Below are experts of layer 3 (counted from 0) of a mixture-of-experts language model. Rows are named router (the router's row for the expert), gate (a neuron's input weights, with its number), up (a neuron's input weights, with its number), down (a neuron's output weights, with its number) and show model dimensions 0-191. Each number is 128 + 32 x the weight over its row's rms, rounded and kept within 0 to 255. Numbers have three digits each.
After each expert's rows: a language model's description of what the expert responds to; "comes before" lists some tokens at least twice as common just after its tokens as in all text. This comes from a sample of Wikipedia text that the model never trained on. Tokens count by the router's weight.

# expert 5
router:122155175105100104152215133083174137072169099162122118137133082081174101107071190116184180190118124120115119138169130137104142152150091125127088160100096070130128075065137169107096147113118157077146103185098130180103175136135151144101139123155140122168119122112123097154182160148093097173111124106124103068076129139106105203104161124135116123085129145120114101141157087123144131159154152135128171136131114155140204052137133124144144114228080119083118174127111083058136086139155149122072087096120112097145161124143092130095167112157126118156118141140138156100056192118148094134
gate3:125172164138122133123180115190116089170071082128186176128209169166146087166154127151162109129033139052126054122151086099079133090138130166129109069153132142129114075132132165149100131118167107100174081121072124132158115191081087137118135163140085159093152130138140162086126158158091162162128130119122203146117209137177136094090077149109159115096052088099148087122131126133123101144112137134127107102142156138111115081121136118135090122063113158141132089155163139072131110183091079160123156157135126103122100155119103076079148115162107160111153179108141131123142107119147152083
up3:131123113136130165103108152167106121146160074184165114103142171128178079151203071193126117115100085068119119114076081047089092140144138104127125148094132171138091140107132114126079129146090132061156127121097072123154174140082124079096154188174146123124134119144113147141125165108065157102145104146157168182066155110099150141062148101196124095141121070124075129063136153116171124118074083133133119103112110175084129109088116089176169105131139166175074148150171141127136079145129153164153143160150084114149080111162144106089117156082075142111127166070104096120134124107139119099
down3:159106133125115105113141090151149115095106145130143144086131153141112097110106143117145162179157083153130125102160184073153111143117093138137124166122142165212133084124133092104115108111143108129135179132095087190109128155113139161119197151104127174040154143119065140092115116134151113123099180079088102146098089174170095136079122135119084099160108202101102083123122169158136157134088187100112119169183120082142122049129090136026148092159121120131119141054151158120103090081122162139087136068164170164162107145093076175115129127133054124098117143157152126128120146081133181167
gate4:090066156104102118150143160112161101094139169163131133027107118101148098158146060113101171085138112106148143146119084141099170131186081162143106101122141113157078071128101129118136136134112081167109083168102157152101204157121110132124193118152103136113112119129086083059133235125072080053120151117104125082133069188145100130156115119096127141163122143174135167141134117142066161145102146146119127124131128187122141124082100137081085167125134126179101183122085165075114076135149092188106116125100162148101136113145099107109123121122134106168100118097183162163141173145153161096
up4:104090109212174125157134119122135125182141189095120112186145106105133119153132109158121158125153050114151116173131095137100074134140095114130175111181146096105127006068089172163107111081187106136106180191110133106127136153098191157189168115118146138160131137153170171133164136116105136134121159155138116134137130157136132101112105110140169097096114121125088085144070115142121138164167074093080116123113125162128161102103097129125099163088095065137116179163157100170125129086165108086105107106110138051128190074142147165140108129087094140089087189176158140181151136114155130124
down4:166091102085152120072110115175169086111104154146134150172126126114123128075105090132113095144121107097119146101135130109136077122133103149108145107107126107168111117094197113129115154152147162145080145155109112082144146106119141161092151149115187119123120109152122171190090162118080126126131123129094135145129216164125130117137099147172112062074146115138103060078082139193146115103128068157070114143090126152063128150107128101104065205175128064089114134087168169164059122090126080130130057129160159148124180119099086157078115093116053104110116125195127175170161131107129073122
Common content nouns
comes before: " of", ".", "ing", " in", " to", " and"

# expert 6
router:140107115120170152179113062093128129136194181126158084106182139117157120153119119120099108128129201167158098114137107120129179169106119125163115139136103145147111126144157093102160128070103159097133144119065158132098206103131139177118063069182140082127129164160121096141178153135132135091118135104110160090116188194125144170139093107129130072113146155102053141085157161145140119110168153094111152154158077160145132083101094102154148109135099084108133082138128099114141094132177091088160129076139122090113172065175056044127084134113108126126062122153105136118062155130074085135
gate3:119138103093153108102142091098152093103105077175072156119130162131070140044184112131114103139112099150137107117123134150158173156073132129206102199135131141048160154152152139135092141089099162136133143125061107056126214119092154128177050149129140168153153154115141101122140162191126133092126143106158086104127104104135108192142126166131096111131095125093111132089064134149134088131113170151118132096079141118143169120110148157122136087205078102123071120108103143122174147117137077163154088099166089124084167126127070137146155142099118204157101173108106148157157127139075131090
up3:140129070130117135126112191136089202127148137109106081122198122127194087192133125080094138126137113120075155151124095090088104124173139114067141094141153131155095098118089072116168097144137111124130120118157128166132026132125114127099182114108074100098073117122120098148113087079131118126125135136124151148105103149145154048096103146138123113122143144142156141231156169094129130149181106081119112161128146139154149143157045117110102139073156116135150176163134143153090096132089185111128197122142152153200074088126179143138084128154118064102144105123142124096168123084185090153
down3:128135090051158169114093080095128141145129166146119137096100124172123157099096126085169158123120164174091139169108060113144113090086158149137119169148047199171093110147118115086074125174142193100095142091140154097111128111114136136122179180131190159168053104097097160091147109207115078165131121138103101090101147146189139137145104143128102099064104134113139114073150115127082105146128119121156089141190140087105172131127142138120151081098093113132079166101092193171116109142105122114125100110135133186137178092119093087164157116108082162137107058124115154167064136161140136133
gate4:082171087105137187157170075106095113167140138102173085120170060156189097088113131115085137099122084123086108068173128075108146159134146100151103112113121129126167110131084101104073180126097116116069143104147164123126102185124142171137111145118093153135106072128153136139144086110146165132179079094199098077130103154145122136081151133105021152149155117102122110109096099130156105133096148098090133105111084109153068047136162117166087153093119081118138097155099116158140096120086087156104140167108112157113091115156115156154152095140097055142073119171129099070095145092076150141
up4:055150146151061126139120119132089158142073119099125120121100137130192064134130148136118111147055073163085127114156116112115178150173160123110178124135136160197152113131150206106115143093136105132093160049131165129092093120135139114165139135109141106118068131169137153125139072075148148089150096156123080135151082219117137132090124103149054138182100154122120140151153148082089101108100163103180122127108098111103114080120133165155191146122166082146124105209135048145120088140100107143066126189079085137097128084101112115181139117126086133121141174134130170107139143108158156143
down4:131186147149119151054156122107097117142118126150111091087064090105159105103097049060107122122162130103129107173167107101075151122153097133119104125133137120124117126117100145134076128111095145105100111103172073137165116101164168079107089150149135154095114119175182127147117152112157100069108145123189089118111054123103107168156152039167059207164120139146067177145095105185159101089116113097112100121051162125124094118124116138060123152092112169107148136150121170151154161173097098121147180116099089148114142166096124069103124121080135122088133146117136167151092109102065167103
Digits in numbers
comes before: " |", ".", ";", "–", "%", ")"

# expert 8
router:071138137119142111170165047086162098113134100076142110157121107132174153094100142132135074136138162110150112149148133197165138097139103148170118146078115149185112101122122085148145143113179189144076141115090127100137143049105113100107129148125167123090101150134164148134194154119071137144139172103116120150131113101147073176144102138136097098121120132054094139127139085147178124114118176138176050142116132145135128127101148125027171059187104110149114112134157129104145103097114165143157113135165128141117102160150105099154125127117098140177104101198116128095039206044135101088
gate3:096128150137115130133138138053158109140156116134155131137141123155105147146113131068139155104085111197058170063127123149082059159158123156106154097074121088222105119088094121117134149170142164122097098091086136149170071159113194152167087149112136105179190144180080150126149105128177089128163122136097091117143159135103151133115125157180105127124092160103085118120145102118177089159169120127100152162124197169145200148175128127151086123162183141155128089125117130125107177043123179161159129103121135148152105105113099147077110154184132085100120179074078092124112133165115153112
up3:124081125190090140062151127144120151126101043173054189103108126131127105128123116126179120131135090185147140078105173123135158189196155140112130080062091089149053119094138117096113154066147129118131206066103133132150130156054096143158134111135138118167157145145132078098122129149173179118119108119194119160093171125111101148111097105187127114135081098079087081142146138146070148164159105136093120151122135120120131176099119109100138111107159051080147118128144117135146105135082106115120135091155114077133100114104100105195093101163081111163099150165101129178112148081102109153
down3:116191096146130113106239164120103147121099164131101138113154120153098113131121153132114147134144117166059102160107151159125140094175149092145129189075167121042205087150140136133151127170052099101094125195142130058132125169092145182121210175115122091114139131146114136105192073169154078075161102187111083110115157148103127116125137144147152110153159139119097161110139139051118110116181118101143117140082128156133192139135155137164086164078134098123113113128131161113102146163136102122140145069161118153101131103106154140159139116071153144095101089112096140208127130137182128102
gate4:123145078147103094143149144161190113131135136145117129068169088177102180106163116147136146085127192130129115171127138159110134101151114140105169162182083075086183112153137130112077154116136097200151135143121142081092138148140154159132177111156094125118082107149099080154089126183119090105203142116229178099144120100174117201117132128153144133209114089122106101109141128130100093135117109187074091155084112100174146169139091138050141083139164105112166153069138129113164126137135138080103106128122157158082081132176098115147097142154102123120187086148170141191103112159114106125
up4:085121094140161096136126193099098127137133144113084090117166151166137144123169119143133104145128163127099046133110159174129130167154152129126153073119097182145159141124176144165128103143170179164063161136132123113128131120153165088085180112157121147139096158147112144144090122192128065107201122131186124187127095146160173133139102140116148177194133104111121126087068093174095076156104128073159169167140133118162117134179070102169128144135104175162230119068149165090161088135134131117101161150161085137088123173135164131184134147195130105117153104108085079157165137103158095108
down4:085146123070064145106160118097128115010125101155188133109137147160167114099131160076150147136123153129109130092154144091146115085167181144112196188164151173153178091147159144116184117147068100176089109130154130143092101127104157122110091112131097157091187133099127103152166103112129096149171123098093167146157106178095107124133143107095078127113095089140108128075125172160116163096132181055115155062137133121101117128088151143138136159159159098197145164131119180138145153114105101071164077090147098117058098126123145113077097148174111145142147167067168115162165152106148098130
Institution and place nouns
comes before: " of", ",", ":", ".", " in", " and"

# expert 3
router:099186165128163195127213165168122113129204136136130118131131114158172101116090163139085111110078180149152103127129131161138168171129106127157152122128131165121133147148095073138197131131168177138108112131069128101157169083162132143077149130177165140155123182100104134130187087133129152096152088074147141147116170125133131190085132082138132053133121161157109102139171131165125087162078164068111095153195137131162138098180119166144142083147081089096117090117123092127168108117165150132119110085125175091142128110159068040096123141114109135122135097175147144093127163091095048140
gate3:156148091094175188153136085126155129189156135155106140170096111180070110110084124210089048098192148136131146140121109123127122140204127121163185126187121177165111148118115093137109152124081092188159086140108159162166123154114104128148155153138100132132180167119125108113137119091141070141110083151163113151145175212161079125173128134111133152146092096127112125154113177106106110108095146112156154140142170089155099116136126172162157060110105127110091156145169058110137073168091043147113105127152118156126095104091079117105117117116113163094089105163121119080081112073133099078
up3:119118145140138073083105146144131131110147114112150137120159107072122155114136144120136175145074153122152125164173144174160109114101130081129145155142135135129162114129128165126153101115183162064139095121135147096105124073101143151059055090133100150103145047095145121132138167177108169139110089104101120063125071132040163102158119124148121134115188136152153124144123114118154096172132119135122113094092099161090132119124123105071130183169181036162086102147169176143209160131133198134074140112104081124084111120176079134166143118170151166150130174106125108193161086132070129196
down3:158110129099091071195134116175166078198142121121123093143123137148123119101078121130131100114140123110106109133130138154086133128131154148161135085082164150108173118146079129084097144143124146182122140062120116159146159147118099168102182170128158160165118140156057194084143114105123154135116148141074117142136165148225166076114171138144154130152143098174145160089152068149127079182103147169152182101127115117129121160097128139121098147196090124163147093146126135153121076053075130076168153124165104065154111096084179099117118157115111081088151065161143176108075131143151100068
gate4:121058150162126089172100098126130143113158098138138120155138100125118128116125071137156155175119211152163099136146142127126125114110146080142144128091162116140083100200133076120091094117094094137113075147150076145196113104143147138131105102137110140128108062085136124133159219120139074111150151126128157149169172140114130113131099113116086141115137124144172134243162125123140127183150160202143183167152082109091192079117194126104084180093128113154128108140108133106155182112071136110141172070094160145151117146162089113122146132065111142086108161203128125182111136113138111195
up4:115125149076114147130112113157160065104142128171146143147176082148095092209097126131142115133141172183188111124120163093091161099055180114119129134153129102135113094242142089146160122093058086129129108132158104106187131151144149119143154105134155131121104068095169097140144171139091110078119079137190158095169135164086116140069111105117124114125178112168146117216161103087109153128153139187114152124158133135126181129099199131136085159124119116169132160134143128141149141123101127115126148075108214180144125114142145085123167122086042117079128132185132099135110153113147154144
down4:126126180092069170130068154162167011148157126121103115103141102147106082159140130121088132114076126114103149103123082171104162098137130101166178119148154130117123160113178118137202126065115126197113075115151130100145145087136161130115138143110129172100150121147152151092104212119149152145110103099105106152124155107115156101195128137172150151142100133166123033093181149191134157128111121084032114120116145148125188108126147074123113125130123160083145105142112160137144150176124126133121112123106101124061162151092133120127167130096118200050105173156093097181168119147129147104
Dates and years
comes before: ",", "–", " |", ")", ".", ":"

# expert 9
router:131103134084192106101127090090153131120135157126152140106117105132135093175132129118085139097097149194152081131116093148171154156137121086088095176136038122146132123136181099109183161129113187082105096138091125137056169111140137193080123103186152105105138179111113101100172182145124155095151133127128161112125122190104131156089108135193136062091115138132082140114122104173181080136147153143107076140134113114125141051168110188115141133177063129109133127120087117101148116120114090113134106116146139088156120114128131062176159123077111141121136054211110109116145124071106122037
gate1:151171121073158108093118093117123103154054143144140091147134127111083079179140155121152142145172170117117089129116119180145127116124098058143147140152145111144146139136104163124143066175158141137090128066082153105098119143111136158119067184121134151116097136137200097104132158057105141038067135177094132170135137054094189113125155077136167135111169134093182141150150101162161157147135103077086138100124152158039127123123064129087146172165156138099168113143074089134149122159122127147096131144130199173120097115175087123084158099141175128166088157125104108117106162156178118142
up1:102091121152120192108112187204162165131149105144122109141107132108185163149141129142105132108165121084149159177150086099089150182120154143130134203185075128140113126087160111078113110149119088122176085141119164167163082095090108083163161099139133128152123150160082099064101099144074154176118125106161127095101114124121061163092135174111090122082105103182113072148096071113175128115076080176185161196169122184175146159132158115136118114145095098111110143104114172067129170154165104164141170115140078125139166179146116141093121151160095156150155098180080106111152115127131122158
down1:072127124109153102148142131131068124122113156130149102127122100150105087150169153107140147174127088196092075096133099157084133146171160088138146064117148082199093129196137176110181141114102114065146137147159148117095138095145106142136123182110139177137133104150189093152119134114131143160133107178123083137116115138173074094097143136070087087125181135130176159115163093113138128187141129187149181103194074128209166126170094114157055128107107131149116127143128126123134121144125120105141062152126147217111129129184052119110147089145146068157118129116175129080164122105155070109
gate2:120106084086107119130113099131150113134176160081131114139143112130131104149148135159123170151150141107126107117084151078193187073192160139138125111173179113142159126167108164180100152114197090075105112140106109141148129057158130093130111121119165184192187075115159083167170138176157115142082151184182100153147085132122191115111186083149150132125129113124156132152107116080170075165095143142145118128110173148166086134116083123135110082099097171124142149125120112078084111073129119150216108114124107120062123135172109135121110080118094084150141080144088076120095074164153181171
up2:126164178155131128171123149157091173121098083176072189157096135137170100098188118150158090161107131106111219088138120105080123130100216125160166105185084098112103102105153140124130131148073127145153132136107091098134057098113161167142121149126174197124101112124156107115129108168119094151177155172144139115144113145134128145108128087179149145116149141093100140146114104126106153118121099126133132096116122163143157072136166107151167173104125111108177114109206172206194149188184113084185135124169050143181100105144110125083168077151147163146165112159153104190134123149123139129
down2:216095126157143075081166117139083137094133136170169130166209092109101121153147106094124125100180175107106077156098085087147157115119129165182142115146088144119146165155160082094125115147104112126118137113081152137132121117190160145118120116152133042105087101120145095114139094189152188131105143108132098170170145157130114138197099079121187136131143147119118160064164120105104176141122145056156146124079172147164135149105123118108107101120098122182086159148123113134163083118121147075138129150211152105089115117092157058139110129111124087169172174137165138142097063104173069093
Closing brackets, table bars
comes before: "\n", " ", " |", " 0", " 1", " 2"

# expert 13
router:123121200117159147075120127107138136071135131087124185176170106099127096114107197090127100154046134121131131031129138174187178128114069136121144125074100093155115132129095092088133134112111141098150063154139100137103161169097146172095061075099179113094135153159120126118146115092111149100101164155166175161166094132105115141117080151122097097093130128138079158160129140165104110109131152077110078137168067106162118086184134145144161091124157140091193164118138152077120117084141089072096103111157107101154121156132138098173111088159163082155144138115125132104060144126070067119
gate1:097085159104165070090095148093047056160160184115145156081138144157087078164098141106113145105141139132095134132188138163129134101155112138178061131171124092153104134112064082125120159076130125140171012109126166145147156124142118148141082124104092146137095074161092086170157097079152103117147171134140124119127134114099157146098164143136162158170167103089161115096180150151136143154070127149151141114091082094114093155162118156137093093153168150132119151118145124177135059057158120124070098075162207105117102102123129127059128117134093137139096110136132113101118171122106089107
up1:104097169108177094127089123158100126122125107158152146125166170120098135163058110086154161093104095098145103188138186200152138143127097174171074140172099129132095131104069109122103122111139160119138076082159135148135173175183123172105091156152083124113093164127124099156101143083089095089120137132107125120146111084129116103143195172088118138124132131127159140094157160124108109153063142092107148138073096079091138129155170132102092103169154169134119167088130078109140050078195135146066115063100136083136080190117088123069156139148162122176106102177100139137079166143125084093
down1:183176094058122149134083069096123147117105167184152136178129123126135112118172180088088085128106111125177113088085151091167085136160161139135078146099186119161144172132105154117112147167160187104109114157119114169170116064159088139100154103181123097154114106120161123141150160153104128093137097128131141209109100184121152132124068087156166148181162109189121065131106137115087100138138126141102212139152123071055134139121169163167135109123144120113101153118143089161135173125151126184095082108116162130129072157136113167120146097165067150112159136197093101164092084134142135166
gate2:107172145150084179118143098152214147159148102124115168117123133121166122083104180159110105178111081145158092114153065177114139123104147132161137084132152146083125150124132172132075165112097152129114206161133080118104169127153128149184083141150102114125177201147149056166146134069108071115079132156163206167073090097140122123070164131157120138109080168158172107134117141096139118113143137190119117148111112122128089165168106119132158128121083110126132169143111129062142129120142107100163100097100170087115144139134130134099214083130126213139119115125096124067103150131110045134
up2:118140149098115202120126115169144161145135141108131143138089146183117114105182164063094068126182099099179137115148090129131143117131142128127085123097120110090096176062147131098148204123116160126103177102134080165124103137190079160140108107107090114147164135138096134108111097068148148128174115112190208142081076133169103153177197074150052086089115158201136143111114135125138126122117068196117094146147174156137106137122150125154126108157159097165128185106099140150138073066083117132125123183109101079109113117129117178078146178130133102141157131111109167095162104102100129175
down2:144106144158193139132104103102129098076151179147150135118041125044105169148148123112124112061172075151182118164121107097128108141141091097140075132145143041097169093144150113095115171093109090149116074154119152169116058106150159142119127063087062148130144155125125126128119165184181144110139103116132116166160124106120150147109118129075129128086127124134093131110126105129137100130158163143154136150176175111128208145093143176129100121148169131161134104140119155173150106109143144140166211140079124119150085114137140146147091123177136111141172212065203094157151101142137206124
Clause connectives
comes before: " the", " and", " he", " was", " but", " which"

# expert 2
router:151140169119142110125125114086128139107151116145134132123137112141154108184081171124103130169088124163175104107151131143187130127101144075097095156116132099173117112167103128109167122132106252109137135136120101092067125121111150148009098147145145154121138125128137107116186170159080145091153157101106175134122127162100104141070113145134120055101111164123027192128126137167150129120165132147149120137162066101174132052178122098122164093146145112084142123182134146140123026076117113121107173156159129134155141086135119088115150137105115099102135038142121137112103141110080084139
gate1:083135169127081139146213127098161180096175162128058151137113132092136181158111096090167122169131118142137105167136161106096178138119094085105169111163143115166116093120103102096142142127106156093167072085147103127088154112168136180111127162100047118102130124173165121118154134146091105077120065084166083096099156141188106105187073099139105127126081143088136099113130116149078127116116106138090125130141135165117115128163061154096098135160097108152142126100113159173089072057091145132099099176165141056159121160073121151126084121125129142121114159087130189070099181073101102136
up1:172133085133138113174077169188111099130089082098226133119166162155160113146104210155136129104139138178124181092120133206139121158104145170117125099147097102089151125106124174188115118122133111095127160132134179153159131125058131047158102084173168135159148115096127170128089092115123154179144185164128144169151090101100148185119142161108177123121180086104103151103153131121214143135141127098127154116158128121106135109128195151166168123067156111102100138151158134073145131151127109097166120108093113185103125097175125069097160173143131114141129093151098087150137071184104151146
down1:120120107125178151115155132171164131078126112053070078153126157084139133111143101114130104098111177110143163094146130048186197136083156128182160082117137146160087133113111135171126171128154090123166082147028177181149144120179097107165132143128182084180113163091103077129151130157157104117157132149122157052162119158160186168099118106118121084180103121096134121154099115191121100092084140100104132086134132167133157114107185060070117126137100110135123152080093114163149100114089159145115157138163110097074141151100121179120137129184118145156189181125134080130138125109118144122
gate2:171179140126108119081117129095148114130108150108094103133129104145107124138137139096131135080158130106158192057134090112207137083143105104087062118115115088129152103159128124078143105173115142190166149090145084055123107171102118163111124070157146201137139076113109155146092152133116116074102158152062081117155133157140121112088142183114120169125150130134126126082094089130111139121131138169130146124184099078143116124118095133114148092133169090124100113140147117110066084173117110093157163160133149237172120135148129110132121137145175109132092067149194071015122159120128067127
up2:181181170095123139066107117110163165158090144119078110134129112174111142153120127110089109051163128105159190054119066103192146093122129104061087100108107115122155103155130157080129086174111121176177141101138089061134099182098119137125111113181114168122123054113134175149098147152108133104093156153056086115136126147152127110095134169134116170129125158135118150067077112120117149116146119147135132149184103067123138113127110159122130113088153100118100128133142113112096070191124114098182164147129154205138117132160133138161120133133181121139091070132177054032134144124108096130
down2:120068099202124088186096167146042127076164125140176086145092156062125156129095149175138100182100130142135094126150188140109130179098105074128093138158190169205119149145118149168123143074102142075136095088158132119075097162134149128112145111102118148069181103133106111109158151144112161134070132132154120135104127088047115188139149125103143131151130142081112119218143147153097097135129142087145118098144112105119084145162109096101145112081146171099160167188151161118148157114145131118063125105103063100143131133101123120084092121078130120083148123163068137185140141134120160167
Line breaks and endings
comes before: "|", "\n", "-", "==", "The", "==="

# expert 12
router:147137212125176140098177058110150161067135157098189135157143125178132107133083170109097095177106135153153149092118109196153159156116093118140124132128125100104132118138126117082093142111089162120155132135136181125113130116142083180057123103151142086090123163113104125133135136118079067117127156089148139156164175172107060161052128133147118097101137064115122144119115077143184116158126216130116108145170072103170155081145055133130186083150147138136122177125071121100113125080132119087089109142156121100141127155101157105112068111126166056104139111171115194075119153145139148104
gate1:115175081092103133086158110142151151132075113106156117095070176143137137152083139151133108120129110195197156143134064215137138108101128181151098084138063128142113117133108183143157180108135121131186073114132106071169124084132156141073137094131159149140132169158114104171161173111126085121115162110106097146116117106168103104116159153092086072140158121168116129137143079096115103149163182152112089129136095161079130124165218097136139073148137079050128101104174131138094133121147114140098104083104133057170139113134171121165103120177111127125076191080127146107144121133195140078
up1:148133151148136101081132118096127105138121096116140089112115145157172212193085140154137182163089122134112151152157114090140110125124086176138121154147089087113132114173165117099124174131136106171135165120076122124136130079118133108103141156171121192103072117097083090079027117151184067123150117135123126126160122164138146079179152121126071122142217097082105131152120152122122083093091120144127118158096175117105174143131156138086169153100165120131092130104142127116069181189185145095062152147146144179185188165067097180127105134181101121155129118125084163153101148084098141112
down1:137099151138165085115139151158123075079126168151127102116128067130087082110091126143105062075110133073131117188108145147105140163120152134150151082127172069149096093135093097160133130164049147214111115152121120133107075159112117083128109144074150101100134150121105145113117135144146123119094100129101101121126083136093069133082101104124150161079176102116163084157132161103110200126105114141081139071153077126107078147087086142090119158092079153145092098083130045089152125070134103213166119158084159149139104105167120111146180097150128111149170077145117107040146135111109136138
gate2:192096093156114130193107105089121152179129161090142119194106103127136142127147178112094169141192171139067111060112145170106151078121141114161114207074091129142173118128128103172108132120143122143134132125152170131119083139119135063115214123134119157173114173116142098139162125104150108122124096134106139093122191153101053103076105147099095143123173138116071121118111092165159086112049168125160104107136151118115130088096155166141147119154138183133092161162138176116148102110103229140108120148115213190138117152102172113079156167138150139127137158137149157084108155109117130181
up2:097160078151139124105092109170139082107130156175125073148099132180108120087056111162129089103135124129114119140133086147112147145099179176122104083145139108153158152125160181168175126155110108122132140144122096096117176152128148125176080101164146084117154146130167149076088095155084173121110133115171148166131103106120120122162148136130127055100104169135149099099090187061147130173123083056128152112127096126194120119096164069162075150145147084096138085118179068141189129119077103119199097104101079075173152123116151101096104107128138172164071074078179084133093155169142153131
down2:044141120108120128155107141157147181135090153142183130120098101140103147139158183161126151123128166148167157142111135125151142138174079032124099085146210124060143125102128109163104134143200172123145117171150161154106152175110110174113130154115084131140124131097124104127154158153148141130188118174164126126119099134146093127143173176103065074161135130182166130102103093104051095147184162128169108138087170103098139097109158175105118119162159162133126115176108134125126170154122104095112112152131132172100093126069169183132035177180091125156132131167118060107080132130190111114
Prepositions
comes before: " the", " a", " his", " an", " their", " its"